Weights of a small mixture-of-experts language model, trained from scratch on English Wikipedia: width 320, 52.9M parameters.
Below are experts of layer 7 (counted from 0) of a mixture-of-experts language model. Rows are named router (the router's row for the expert), down (a neuron's output weights, with its number) and show model dimensions 160-319. Each number is 50 + 10 x the weight over its row's rms, rounded and kept within 0 to 99.
After each expert's rows: "raises" lists some tokens whose logits its average output raises strongly, later layers aside; "comes before" lists some tokens at least twice as common just after its tokens as in all text. This comes from a sample of Wikipedia text that the model never trained on. Tokens count by the router's weight.

# expert 0
router:43 47 72 41 43 33 49 42 38 57 37 29 51 58 51 43 39 50 55 58 39 57 40 57 47 58 58 58 59 45 68 49 61 69 45 60 54 40 66 44 41 51 76 63 55 59 49 57 48 61 57 55 50 48 54 46 46 45 52 48 43 49 47 34 64 78 51 44 39 57 52 72 56 53 52 36 58 44 61 61 53 52 60 40 39 60 64 61 60 57 59 41 53 63 47 52 47 44 45 64 61 41 64 49 52 53 51 50 46 24 43 45 60 43 58 43 46 48 49 56 45 43 39 62 42 47 68 76 39 58 47 56 42 30 42 41 40 56 65 59 45 43 39 50 62 24 53 56 53 36 56 66 57 52 57 43 57 56 41 59
down3:39 49 33 44 51 46 33 42 43 48 53 54 34 58 40 53 40 63 61 33 59 58 31 56 43 44 57 52 35 59 56 45 44 64 49 58 54 46 53 47 42 49 59 43 55 58 58 45 34 52 49 54 73 31 39 59 59 49 34 51 50 66 50 50 61 35 48 48 56 33 67 58 55 64 49 43 40 35 35 55 51 39 39 43 57 47 48 47 42 62 37 43 37 40 47 35 68 44 39 65 44 55 57 58 47 54 40 52 56 69 64 38 49 54 48 60 41 39 37 57 37 56 51 62 37 44 43 38 38 62 37 55 51 52 50 55 56 41 43 65 46 32 51 59 42 53 40 55 50 43 67 46 52 57 51 41 41 51 43 57
raises: " The", "\n", " It", " In", " A", " There"
comes before: "\n", " The", "|", " In", " He", " It"

# expert 29
router:32 68 57 34 37 43 52 58 54 56 41 30 37 47 49 49 45 56 55 41 34 55 44 71 59 52 53 61 49 43 26 49 56 52 38 46 44 40 62 34 45 30 52 60 59 67 53 54 36 55 49 61 52 40 43 46 48 71 68 56 33 53 55 42 53 48 40 28 39 49 56 74 30 58 63 46 32 44 59 60 52 50 47 32 46 44 53 61 50 38 50 37 66 57 42 53 41 56 49 63 57 35 52 39 45 44 51 52 50 48 36 53 42 54 51 71 52 53 59 43 57 53 50 53 48 50 59 64 61 36 47 43 30 51 38 56 55 44 61 81 38 52 37 39 47 51 52 55 50 42 55 52 50 42 51 49 56 53 45 53
down0:41 56 34 40 48 50 61 34 51 59 70 53 55 47 72 59 45 62 43 57 68 42 44 37 55 47 52 50 47 47 65 59 52 55 38 58 31 51 44 66 48 52 63 49 44 43 61 49 51 49 54 51 43 61 55 44 56 59 60 53 39 43 34 43 47 40 34 41 36 47 60 52 52 45 63 53 59 59 54 51 49 62 53 79 45 52 44 54 36 46 57 29 56 51 51 50 40 41 40 32 61 36 48 41 50 53 63 54 44 54 62 28 46 54 56 47 70 35 53 60 60 45 43 54 46 45 40 46 52 56 54 63 51 45 56 74 58 42 64 39 55 54 48 66 59 37 42 39 52 32 32 42 58 59 38 52 43 63 49 46
raises: ",", " of", " in", ".", " and", " ("
comes before: " of", " in", ".", ",", " to", ":"

# expert 21
router:45 53 39 45 43 33 44 54 49 74 31 41 51 34 31 61 44 48 32 37 28 38 53 58 53 61 59 61 58 43 42 41 46 52 57 59 38 49 54 35 35 49 62 63 63 49 60 47 64 61 41 47 49 40 58 54 66 59 39 63 37 57 54 43 39 65 29 48 45 43 34 68 51 57 48 42 38 39 56 49 51 59 42 36 42 50 47 42 54 55 42 31 58 48 52 50 47 49 52 61 42 66 47 47 51 65 36 63 36 51 35 56 66 55 57 48 30 56 40 61 47 56 42 55 30 46 69 53 63 42 43 49 43 31 39 53 68 56 48 48 51 51 29 48 69 41 52 45 67 33 45 39 58 44 51 58 58 36 44 65
down0:48 56 42 42 26 64 57 48 26 57 45 75 31 61 70 49 49 32 56 48 45 53 49 32 42 46 49 45 62 39 47 55 53 49 53 35 49 67 44 59 35 52 57 44 44 55 57 48 27 39 49 39 56 50 33 43 42 41 51 38 42 06 52 38 51 39 46 39 65 49 32 58 49 43 47 38 41 50 51 54 43 52 65 48 58 43 50 52 56 50 40 48 37 68 49 59 38 55 38 47 45 37 61 48 45 54 66 67 72 40 57 48 58 66 51 41 52 55 47 52 50 40 52 53 66 53 61 46 39 38 48 62 53 58 47 50 68 60 40 46 43 53 44 41 42 39 29 52 48 61 47 60 49 44 45 65 55 49 53 56
raises: "-", "|", "\n", " |", "===", "—"
comes before: "-", "\n", "|", "==", "The", "==="

# expert 15
router:59 49 46 16 46 50 56 53 65 61 47 41 31 49 48 55 52 46 33 33 20 38 47 57 56 37 44 57 55 48 46 48 30 57 47 67 36 31 53 43 40 50 58 61 55 51 52 52 44 47 50 39 38 45 42 52 46 71 59 40 30 40 43 40 52 59 47 35 37 50 46 51 38 54 65 36 48 42 70 52 64 49 58 44 51 41 43 57 53 40 33 37 51 54 45 53 44 42 57 62 55 36 67 34 55 40 38 51 46 46 46 64 50 39 62 54 43 54 59 46 51 58 62 59 43 30 53 61 50 71 49 40 42 57 51 52 36 54 51 64 39 56 38 27 54 49 54 49 45 48 61 48 75 62 65 51 58 37 46 47
down0:58 58 53 45 46 42 70 40 49 48 62 48 45 49 47 48 55 60 61 39 44 35 42 61 55 32 53 66 55 45 54 44 65 66 48 51 32 62 41 58 71 51 50 59 50 47 51 66 61 60 54 28 44 46 49 49 38 57 35 55 36 66 39 59 51 48 45 56 29 53 60 53 48 53 48 59 61 57 53 53 52 57 51 34 48 55 57 50 41 40 58 58 62 54 55 43 44 49 46 58 31 41 53 48 50 50 46 36 54 57 50 51 51 43 40 51 48 43 43 56 38 60 40 43 66 29 73 51 47 52 60 53 68 44 47 52 65 42 40 26 40 57 49 62 36 58 46 50 29 68 59 38 40 35 48 62 50 56 48 66
raises: " of", ",", " in", ".", " and", " from"
comes before: " of", ",", ":", ".", " and", " in"

# expert 33
router:28 60 51 47 46 48 50 55 40 53 44 48 41 43 32 58 36 46 46 37 43 49 55 60 35 40 67 55 47 56 39 49 43 44 63 45 35 40 65 38 52 49 69 61 40 46 48 50 35 66 33 42 52 51 48 56 70 52 62 50 47 50 59 39 53 58 39 41 56 50 52 59 46 58 58 43 67 59 59 65 61 47 61 44 61 48 57 69 57 53 37 46 50 59 43 62 61 37 46 60 45 66 53 39 61 49 57 69 40 54 43 64 37 43 53 49 58 40 31 45 49 55 54 67 52 50 48 54 58 47 45 40 51 53 42 36 42 57 49 60 64 49 40 34 64 48 53 40 41 43 55 63 60 58 51 72 60 47 53 72
down7:50 55 60 48 47 44 28 45 48 51 61 62 54 45 69 42 38 55 40 63 69 52 50 43 45 44 55 39 58 70 66 35 52 72 46 52 29 48 48 47 41 41 59 70 34 35 68 42 39 65 43 43 34 54 30 46 35 55 56 44 36 44 44 58 37 29 42 51 46 39 68 48 61 50 59 64 43 46 54 54 55 56 71 45 57 49 58 60 43 44 38 43 42 46 49 64 42 47 40 42 60 59 56 47 46 56 68 62 51 56 46 45 32 48 37 53 62 49 63 45 62 34 30 58 55 46 42 63 34 41 39 46 47 62 49 54 36 56 63 48 47 44 39 38 68 50 51 46 65 51 56 50 55 48 51 62 54 51 66 59
raises: " the", " his", " a", " all", " any"
comes before: " the", " a", " be", " his", " its", " an"

# expert 24
router:46 63 52 43 36 54 57 63 48 60 56 36 34 40 51 51 53 34 45 39 41 40 47 74 53 48 53 46 47 66 52 42 30 56 54 62 32 58 49 45 36 71 75 70 46 52 53 52 55 50 49 54 37 43 56 57 55 69 48 57 29 42 45 48 56 52 40 55 43 54 57 50 59 53 60 36 52 38 57 56 57 61 67 26 45 44 64 34 42 46 43 46 60 57 56 69 40 53 49 56 26 53 53 48 54 67 26 47 53 53 53 53 57 52 50 39 32 53 46 56 45 49 57 49 50 30 62 58 63 32 37 26 46 49 55 54 59 43 66 45 44 49 25 45 67 47 32 38 67 42 41 48 51 40 53 64 53 29 45 69
down3:42 66 78 61 57 45 49 49 56 60 52 40 53 43 62 62 45 55 43 53 57 53 50 55 55 51 51 42 59 57 50 52 64 39 52 51 72 36 57 45 54 64 52 39 45 49 43 61 53 36 52 51 46 44 26 64 43 39 36 48 53 48 46 40 54 51 69 37 35 52 48 45 50 32 53 45 51 52 62 61 30 60 57 44 48 38 55 39 61 42 49 55 57 59 53 44 44 64 45 56 51 44 55 47 55 33 50 56 29 46 46 47 60 49 50 57 58 50 73 50 46 44 66 60 53 46 55 44 56 58 24 57 61 60 54 45 52 50 45 47 40 51 44 35 38 59 46 63 48 54 47 66 55 48 55 44 40 49 37 42
raises: "|", "The", "-", "\n", "In", "==="
comes before: "\n", "|", "-", "==", "The", "==="

# expert 14
router:43 51 57 49 51 31 36 55 46 55 43 33 46 55 46 34 41 45 65 32 40 45 50 61 54 57 52 52 50 36 62 53 39 46 45 45 43 41 52 48 39 56 71 63 46 56 55 53 36 60 43 45 49 38 62 47 68 47 53 65 40 56 63 32 54 55 38 40 48 53 48 56 34 41 34 34 43 57 51 51 43 69 37 58 47 55 59 66 50 49 50 38 58 62 48 60 40 25 42 50 52 50 72 33 41 56 34 47 36 46 53 66 27 57 49 40 58 28 55 29 43 52 46 63 42 40 49 60 34 46 30 51 45 47 53 45 51 39 79 67 43 32 56 44 64 44 46 44 60 56 57 53 43 28 56 57 55 53 52 60
down0:42 56 64 38 59 47 72 67 53 53 43 53 45 51 36 52 40 65 49 45 58 47 46 50 60 45 50 47 51 49 48 50 69 48 66 46 35 66 54 44 47 59 41 50 34 49 39 46 31 56 44 63 43 59 59 60 42 37 55 49 63 55 59 41 57 66 49 46 50 47 63 42 44 47 44 40 72 65 53 52 42 59 62 33 50 55 76 60 43 32 50 62 58 48 45 49 30 43 45 35 39 45 31 46 49 55 61 36 55 37 69 60 62 47 69 32 76 44 50 59 46 41 44 56 52 24 58 50 49 34 63 37 50 37 58 37 74 46 69 45 44 54 60 43 49 53 41 42 62 49 58 69 57 67 55 50 47 45 54 54
raises: ".", "all", " (", "att", "d", "ath"
comes before: " |", ".", "–", ";", "%", "th"

# expert 9
router:29 48 59 42 47 28 55 56 45 38 48 55 34 45 43 56 56 52 55 44 45 56 44 48 47 51 42 65 43 24 51 55 28 55 58 45 33 53 50 32 44 60 66 71 62 61 66 54 35 73 56 52 47 55 48 36 63 53 63 53 29 58 44 52 38 50 53 48 41 47 59 62 46 64 55 27 36 46 55 50 52 40 39 55 47 60 56 57 55 60 55 54 51 62 50 62 40 38 42 62 57 42 53 30 54 49 46 54 37 35 56 64 50 47 67 67 46 63 48 49 47 45 56 71 47 54 55 51 49 47 42 38 48 32 51 53 36 41 49 52 43 47 32 38 81 39 53 53 61 38 50 38 42 38 61 46 71 55 44 53
down0:48 30 57 50 44 49 57 54 46 54 48 57 46 60 45 36 47 51 33 55 46 48 55 60 65 53 48 56 37 65 49 51 32 40 55 32 64 74 54 52 53 65 35 54 51 38 43 40 30 47 47 66 53 56 54 71 59 69 40 50 48 52 45 54 29 60 42 60 64 53 48 50 49 56 62 51 37 52 33 49 65 49 42 63 21 62 68 55 47 40 51 61 43 70 39 64 34 44 62 61 42 57 47 50 33 48 52 50 50 42 38 48 30 29 52 45 55 51 41 47 46 37 55 71 58 44 61 42 52 69 54 44 43 37 58 38 54 51 56 59 44 48 38 50 47 63 52 44 41 45 57 41 35 41 39 62 54 49 59 62
raises: "-", "–", ".", ",", "/", " ("
comes before: " |", "–", ".", ",", ")", "%"

# expert 28
router:33 46 60 43 35 35 40 58 52 54 58 34 43 40 53 56 30 56 32 35 56 53 47 50 54 46 49 58 57 29 38 57 28 62 31 66 54 48 58 43 54 42 67 80 57 45 47 65 35 52 46 50 33 64 33 42 53 46 51 52 37 47 50 46 49 65 43 52 38 43 50 64 56 42 52 36 56 41 50 56 74 70 46 32 61 50 39 48 53 58 48 54 47 68 57 47 52 36 58 54 46 51 48 44 53 63 55 62 35 51 44 58 51 51 47 70 42 35 49 47 34 55 30 46 54 44 68 54 43 56 48 37 42 29 51 44 65 50 56 59 31 43 33 47 66 47 24 52 59 45 71 46 62 67 62 43 61 43 50 44
down1:37 53 46 50 58 34 56 62 34 41 42 39 57 59 45 42 63 36 51 45 61 44 51 56 59 58 60 44 44 68 70 57 63 61 53 67 44 47 64 44 22 67 53 43 30 50 46 57 60 49 43 55 54 49 46 50 49 48 64 38 40 52 43 36 69 50 57 49 48 53 49 61 37 51 54 55 32 55 59 62 47 46 39 44 42 35 71 49 43 34 47 45 55 40 50 58 53 44 60 52 66 54 66 64 48 63 56 45 57 46 41 57 35 38 58 55 60 58 46 40 54 67 63 61 57 68 57 63 49 53 57 45 41 54 29 42 53 48 64 70 42 32 45 46 55 31 41 39 49 53 53 43 59 52 32 53 51 63 56 41
raises: " in", " the", " with", " a", " on"
comes before: " in", " and", " a", " to", " as", " on"

# expert 36
router:36 40 44 42 50 43 44 59 47 46 44 47 50 53 31 40 38 39 56 45 45 53 41 51 43 59 58 70 42 47 39 44 33 63 43 55 51 37 55 51 27 39 67 64 46 55 54 59 53 64 40 58 40 53 55 49 44 36 43 61 36 63 65 45 64 53 37 37 48 57 43 55 47 54 55 31 50 45 60 52 45 41 59 55 51 75 53 46 60 65 54 48 67 62 39 48 53 62 39 55 40 57 59 54 40 55 42 57 56 47 48 61 40 41 49 61 53 57 56 59 49 34 41 73 53 36 55 59 51 27 28 52 37 52 55 60 62 47 50 69 49 43 36 36 54 45 58 40 60 38 46 62 61 38 59 53 58 49 51 59
down0:54 55 57 55 55 56 62 56 59 54 55 56 33 38 59 35 51 56 54 73 40 45 44 62 58 55 49 46 56 46 45 56 44 29 35 66 50 57 59 60 50 39 35 51 39 33 62 65 51 52 60 27 57 50 31 50 57 61 41 41 39 53 29 58 33 51 38 41 54 61 57 37 49 60 69 54 39 72 57 35 60 55 62 50 60 53 51 67 47 50 48 54 43 49 49 55 57 29 57 43 39 29 66 41 44 53 39 57 44 65 47 48 51 39 52 43 43 55 55 54 50 33 52 66 52 34 54 66 41 50 50 60 42 54 53 68 46 51 51 47 72 50 45 67 60 41 46 48 22 47 61 60 39 35 57 40 58 61 53 20
raises: " N", " A", " G", " E", " R", " P"
comes before: "\n", " ", " 0", "N", " 1", " States"

# expert 10
router:42 53 66 56 38 34 57 42 41 71 46 45 32 50 57 39 48 50 66 47 29 59 46 55 50 32 56 53 64 45 58 60 49 61 46 56 51 51 55 37 53 47 67 56 44 59 50 54 43 67 58 50 49 43 49 38 46 48 61 46 49 43 47 35 68 54 57 49 42 31 59 63 57 57 53 43 59 53 55 56 58 57 48 52 36 58 43 61 49 46 60 49 50 51 36 61 43 47 48 68 44 49 67 44 60 57 55 44 52 25 59 56 60 55 52 44 47 53 50 54 61 45 38 85 43 46 51 58 50 63 50 38 50 37 47 40 31 59 65 65 57 52 31 52 60 37 43 64 58 47 55 62 67 54 80 54 59 30 38 66
down3:42 60 75 64 72 45 56 51 55 52 64 33 51 33 48 38 40 42 45 53 26 57 27 40 56 49 47 38 54 54 42 42 48 50 53 45 34 55 46 42 47 44 55 51 60 33 55 46 45 61 34 49 40 64 72 45 53 59 46 48 60 57 42 27 43 44 40 58 38 70 45 48 39 59 43 50 57 41 56 48 38 39 59 50 54 55 43 36 26 46 56 34 52 65 67 44 44 70 19 56 56 43 33 46 48 63 36 47 53 44 40 57 66 48 49 54 39 60 54 68 67 58 62 55 51 59 55 47 58 50 60 56 71 47 57 60 62 46 56 74 39 56 59 39 44 53 58 50 47 61 34 38 55 57 54 54 53 73 54 43
raises: "\n", " The", " |", " In", " (", " He"
comes before: "\n", " The", " He", " In", " It", "0"

# expert 12
router:34 59 46 26 48 20 72 76 55 63 53 38 35 27 51 40 41 60 44 40 35 46 50 69 51 56 53 54 46 38 40 48 48 57 32 49 41 63 56 41 49 38 67 73 39 54 66 57 41 56 46 52 40 55 51 50 52 67 58 50 39 51 74 48 52 63 42 30 35 46 40 57 29 49 69 37 39 37 63 45 68 48 48 43 42 54 48 56 45 49 43 35 48 55 39 52 45 47 61 61 63 42 51 37 61 54 61 53 45 34 42 46 57 57 51 50 56 46 57 47 51 58 50 48 32 62 66 58 70 48 44 50 31 52 44 34 53 38 44 71 44 46 23 47 42 50 43 59 58 44 52 53 64 44 59 38 54 49 46 57
down0:42 47 50 31 42 49 34 50 42 53 30 47 52 58 67 39 35 49 61 47 46 56 56 61 53 43 47 58 59 38 45 66 53 45 46 53 50 46 46 30 69 42 50 59 46 51 51 61 68 53 42 42 44 61 56 46 47 59 30 51 48 69 51 51 58 68 36 37 54 53 62 51 27 42 59 32 25 45 43 55 66 43 50 65 54 44 43 68 39 57 51 59 60 59 44 45 55 41 60 33 53 52 34 35 58 41 51 52 53 24 39 55 61 59 35 55 45 28 50 55 50 58 54 54 55 39 51 72 69 61 33 56 39 54 61 50 48 45 54 26 40 62 51 49 56 40 60 53 31 67 45 55 48 56 59 58 48 47 42 48
raises: ",", ".", " of", " (", " and", " in"
comes before: " of", ",", ".", " in", " and", " was"

# expert 38
router:44 60 79 43 54 30 76 62 71 52 41 37 37 48 48 46 37 55 62 40 43 43 41 56 44 50 41 63 49 43 57 60 22 44 52 55 38 58 35 38 54 52 58 69 49 42 45 62 51 51 62 46 29 51 46 47 44 62 56 46 31 52 55 43 41 66 37 39 49 45 54 74 39 44 51 27 54 53 69 49 82 43 47 48 54 58 54 52 45 60 33 30 55 65 38 64 64 55 31 61 57 41 49 33 34 67 52 53 45 32 62 61 59 53 49 69 48 51 57 51 40 60 46 49 56 49 58 58 44 54 36 48 40 41 40 52 35 51 55 56 38 48 21 52 56 44 51 38 48 35 73 53 60 40 62 54 65 54 53 49
down0:53 50 65 46 49 47 40 58 43 39 44 46 46 45 29 57 52 63 43 58 44 55 55 55 57 58 56 46 46 40 48 53 50 34 37 56 54 55 48 43 47 50 48 52 60 47 47 48 41 45 53 34 67 53 45 29 49 56 29 48 47 50 50 61 53 50 59 46 55 48 41 61 46 50 57 58 44 54 49 32 44 43 57 59 51 36 59 45 60 58 37 50 57 28 48 42 49 51 47 24 59 40 37 39 51 36 42 56 47 41 37 37 71 49 62 49 39 35 44 46 52 43 43 50 15 59 53 54 59 58 26 57 51 32 36 51 64 60 44 57 54 32 40 54 42 59 53 52 52 42 72 43 37 65 56 39 57 42 51 45
raises: ",", ".", "\n", " (", " and", ";"
comes before: ",", ".", "–", ")", " and", " ("

# expert 11
router:35 52 63 31 41 45 45 62 45 45 56 51 45 33 58 43 30 58 36 39 44 47 63 71 54 56 66 47 63 54 48 43 42 56 52 62 52 46 57 39 46 63 58 60 53 47 29 67 43 57 46 40 52 51 44 48 54 52 60 49 37 49 52 52 39 53 42 24 45 47 52 65 35 54 53 35 60 35 55 65 45 40 66 47 56 44 54 61 53 58 62 44 48 72 39 60 62 47 40 64 32 59 49 50 55 58 40 69 47 44 56 43 47 34 45 59 52 26 44 47 41 50 49 63 47 32 55 72 44 58 31 36 42 37 52 42 43 54 62 72 42 37 31 41 72 37 53 59 48 40 48 58 40 54 51 57 67 51 44 49
down0:35 42 77 54 54 50 45 50 66 39 53 32 40 50 63 42 67 53 46 54 72 58 51 64 56 53 43 57 61 39 63 53 53 49 55 51 38 38 59 42 47 61 57 52 39 40 64 54 69 49 51 65 55 49 74 44 59 38 51 48 42 47 51 56 50 48 36 50 43 51 68 76 48 49 59 38 50 26 49 46 73 62 41 32 40 52 49 47 55 40 48 34 49 57 51 63 63 43 55 59 56 40 55 67 49 55 61 59 62 66 58 58 51 64 62 56 49 37 57 29 66 43 61 69 55 68 44 55 45 58 52 45 32 54 67 50 34 52 49 40 26 57 57 61 49 56 60 47 53 45 55 45 46 25 43 57 37 59 45 45
raises: " a", " the", " an", " his", " its", " their"
comes before: " the", " a", " an", " his", " been", " not"

# expert 34
router:28 67 54 46 52 40 47 60 46 60 50 44 44 38 47 49 51 50 35 42 25 42 57 55 54 61 45 55 44 51 38 35 48 61 34 61 35 42 34 44 52 57 72 61 48 42 56 46 39 62 50 51 56 52 55 47 54 66 44 41 41 37 58 31 51 51 46 44 44 41 55 70 32 68 51 45 42 52 60 65 69 57 40 68 40 54 45 61 43 63 71 35 45 49 59 51 49 59 32 72 63 56 43 26 60 49 53 81 34 47 52 64 62 47 41 61 39 54 46 49 46 37 38 44 41 54 62 53 33 42 51 45 25 47 35 46 54 64 53 41 58 45 38 58 58 32 47 44 56 41 60 45 45 45 55 34 56 41 47 59
down0:42 50 45 43 51 34 37 57 79 48 61 44 45 69 45 55 64 63 51 60 54 58 22 37 33 56 47 51 62 46 61 51 52 41 71 58 53 47 32 44 49 51 47 43 62 44 31 46 57 54 47 41 52 31 53 56 55 55 66 45 57 64 34 48 44 45 56 55 53 38 62 55 57 48 44 61 50 41 65 63 55 52 49 57 39 63 65 40 51 44 36 51 43 47 56 38 47 30 43 42 46 44 70 43 49 46 48 57 42 40 51 46 53 49 30 50 59 63 42 46 52 60 44 57 47 37 63 53 36 56 54 53 50 30 40 56 51 61 59 57 55 53 50 57 38 50 67 47 48 70 58 48 53 49 64 54 27 55 33 29
raises: ",", ".", " (", ";", " |", "\n"
comes before: " |", ",", ")", " (", ";", "'s"